{
  "normalize_top_k": false,
  "balance_bias": true,
  "vocab_size": 20898,
  "rope_base": 500000.0,
  "init_std_qkv": 0.0258,
  "lr_mult_o": 4.0,
  "decay_fraction": 1.0
}
Below are experts of layer 5 (counted from 0) of a mixture-of-experts language model. Rows are named router (the router's row for the expert), gate (a neuron's input weights, with its number), up (a neuron's input weights, with its number), down (a neuron's output weights, with its number) and show model dimensions 0-191. Each number is 128 + 32 x the weight over its row's rms, rounded and kept within 0 to 255. Numbers have three digits each.
Before each expert's rows: "mostly gets" lists some tokens that are sent to it at least half of the time; "comes before" lists some tokens at least twice as common just after its tokens as in all text. This comes from a sample of Wikipedia text that the model never trained on. Tokens count by the router's weight.

# expert 34
mostly gets: " Phylum", " Clade", " Coordinates", " Species", " Synonyms", " Born"
comes before: ":", " by", "20", " office", " zone", "):"
router:130134113067149170139137119177091118102078092118197126141121152166148172087152116111144131068097154118104151058118137168101152115139130140128139107109083127121100157130117115132133145146115170170124134120139114142065119125141178116122147147082095121144090125093187159129122100097156194108122103128138081129076179152138117121172088113160123182140159102175104155166101154113111106142139124170088087154122094158117150195054088048106190069140108086096108139092172059188104175174143108135075135137170130098080118138165123134121103153077111044075182157120061145105113118120128133064
gate0:143118160136072065115133114115114150101146115115103197138176103190135159178115123104127167151200085092131132123124141119073133143143119202149113131117142120107106170191173112127080137154178202108104137161130128150196133079153060134143154138133142171093068162085089111152084104116136086161170142176080151130087157129166132151154166109170075171144140109133138103124151133121157152159033095175143092134064109111162102142079111139107123142114174168079066118103133110145098105103121084122124113131097116070102140098123167129136142158142088095156040178093098118101151164121138159095
up0:134138127075149140119146102120131115079154110137176136158134151130070130119139094094092084089103084147176130172106144163163066077121082134069119172100139149117105094190120180150145168146134168127091151103138134150106154126122131167054103100112138108130145167097159142122126114146027131113165166109147153132039114108145145146084136093160145093080119115123114101133126133114135107138161139149146106145087191122110185102127138148110182133148105127092076103076123143140120159164105152141128192138132141120142176214113127167131132093153123103163116064226117098084106008113120137079
down0:071130100130113136122135169145112132109125086162120154083142119179115052183201108123091118144141146098151179120127107182145123180089141083095131062127143108121139118140107159178176100079126146077085149101109182121109159110093131090140098120134159135120150166089120130161213088181114152147197085143124144134144041111110132112093113121093120076140197163138109136049096091152129156139107114123154130117115161146125113084147094182071131076100190135100150139135125119098134112118087122127109188123092184069155131115096178066147156092171108131158129159115109127080175150108184091098

# expert 50
mostly gets: " film", " album", " song", " book", " episode", " video"
comes before: ",", " of", " in", " by", " was", " and"
router:178124178148123115156150149185087099171137128101131158121077188112149097144113114170132148106141138154124157119099139106086184095101171200139126173117106172133069146122102123132157096126099112155135123117074105097116145166096124194158167140147086140140113056124178127153107098148139219140095129163113148197134096117122089138132134100125102137083135074129098107149070147140105161121171129152100146107160120139121097128127111050164156123119091138130123108152121099163197067113088086123175128181132127189077081180105172103116128062120151065150169213114084176124157103102095119166
gate2:139081133111155096158147147199073067144184134130135126192151165112110118128105129124119078143134019102152093164071136177126156098115195117128108090148105181148130201171151156084197137124119144132097141142134116115098134149123086108149170098090127095136113120096096096132163160105084141131103066145107128137121139166131094124087153080100121094125088133088154168125120105076121134138148142162173132080036149095109134143201110099165157161185189070110126131122079147119112101105087139095092108135078134104127122129104178136198147187124114138118122161105141114121065084138149140183
up2:077117113112086119068151164083115079099141068097100151111081093085129098082126126073158140099150137128076137097162101146169126136117140087093142212086089124169131147163114125158073177150123134097156106124075138121101136142167103121137104116175101084137107135130155154137101152148162082100223140114098105129112098125131109139111153116108108153116121122108112132109082112178119118122087127119056082140246116119170142136090111114167124180122123174095150151063101127156112148203175063124114136141111107136162128105091105148134165094190163144114118090138095022093131119133093163132
down2:103096166131115140141121095161128121150113089121128122129141088176178086091157078141135089153115154107105134140138074125113121088092104129085151155175097165138099100154133101127127117123158152164097058121109181153154129145170156128082154169095154153143099122147058084131149085157102145161130141159226110105143133169126140132173131133160168155065125075224144163152121123135115182131145170110106077141122139193144169168130132086153148110095152116130160161066073132144110132135101137096184141116130105082117082140139144138160137059140178164126145149079179099135189110141192159018

# expert 7
mostly gets: " one", " part", " each", " %", "One", " consists"
comes before: " of", " |", "\n", " |\n", "–", ":"
router:152140115075158226129122121186126156133113092153176158081146126153151153125132068169095123110174133147138165088100137128049163099173116103128139080096163119150191177144161137178083116203134106105114157156140153139052153084099095173143150132099087164167071084139099089171180114105139135122134072151171139170049134092124109120160140108145131161085144121127122121152106156120123083130121112144036081146087115177084159144160090072089112145107121118088139121106122119121134139163050101111151130159126065115111128111158182135131109156114104141161144116110080124101083086128092135151
gate1:134017152125132118092090096153139130116132147132171127126055160160077110107079132118150154150198193121136171133112164172075161104181154071232131100117104080173145081077121112107170109154137103115137104108088119134103168060109092102154119131105092159136107138145147155129148134166102104202100100158129151125088170096169150148175057116111103133071082118123150103114153210082115110142131071130121084109123130155175140143125118103112110147126090150084163121154120081093097145180133090125154114152154078135108147114087115166079143095088126153097156142128077099101152151123109141108
up1:110149144142099192125104143119165096109102155132123103087144158132121164091213114121140125185106165148156161091091078134131157093136147094123126153190171145172137136144174158189176092130145119117125098117183115115097083099159073090147206111082105159127092175057140201051106092132069158145104105139134109166134127143205158174095170159158069128119109137143103075155129103181164168110118108117117132139143050155141106091099136134114135096102097068157112101115111137126115126173180141131133133085136100113105107132102173136097131127113092128133072076137130057165137208132121120143
down1:127122121106126138110160077183080146090176172115188120123160154050145134125167133112096116104175133141131080123122107164162064148092088151169100139137095138160148090107049088152097134166139132140076149102140151115115107148154129089164127180136107107110123043183123127072151098177136151217119108103204123115111085181165180144167076094103162076150157123155171101080144067196117118144145127116172136157155190150125123082120128124123128165144039125129087127085154127133080155059130130099126168128169104113117106128151135095141134139155136084146156188124151111129134128135087128115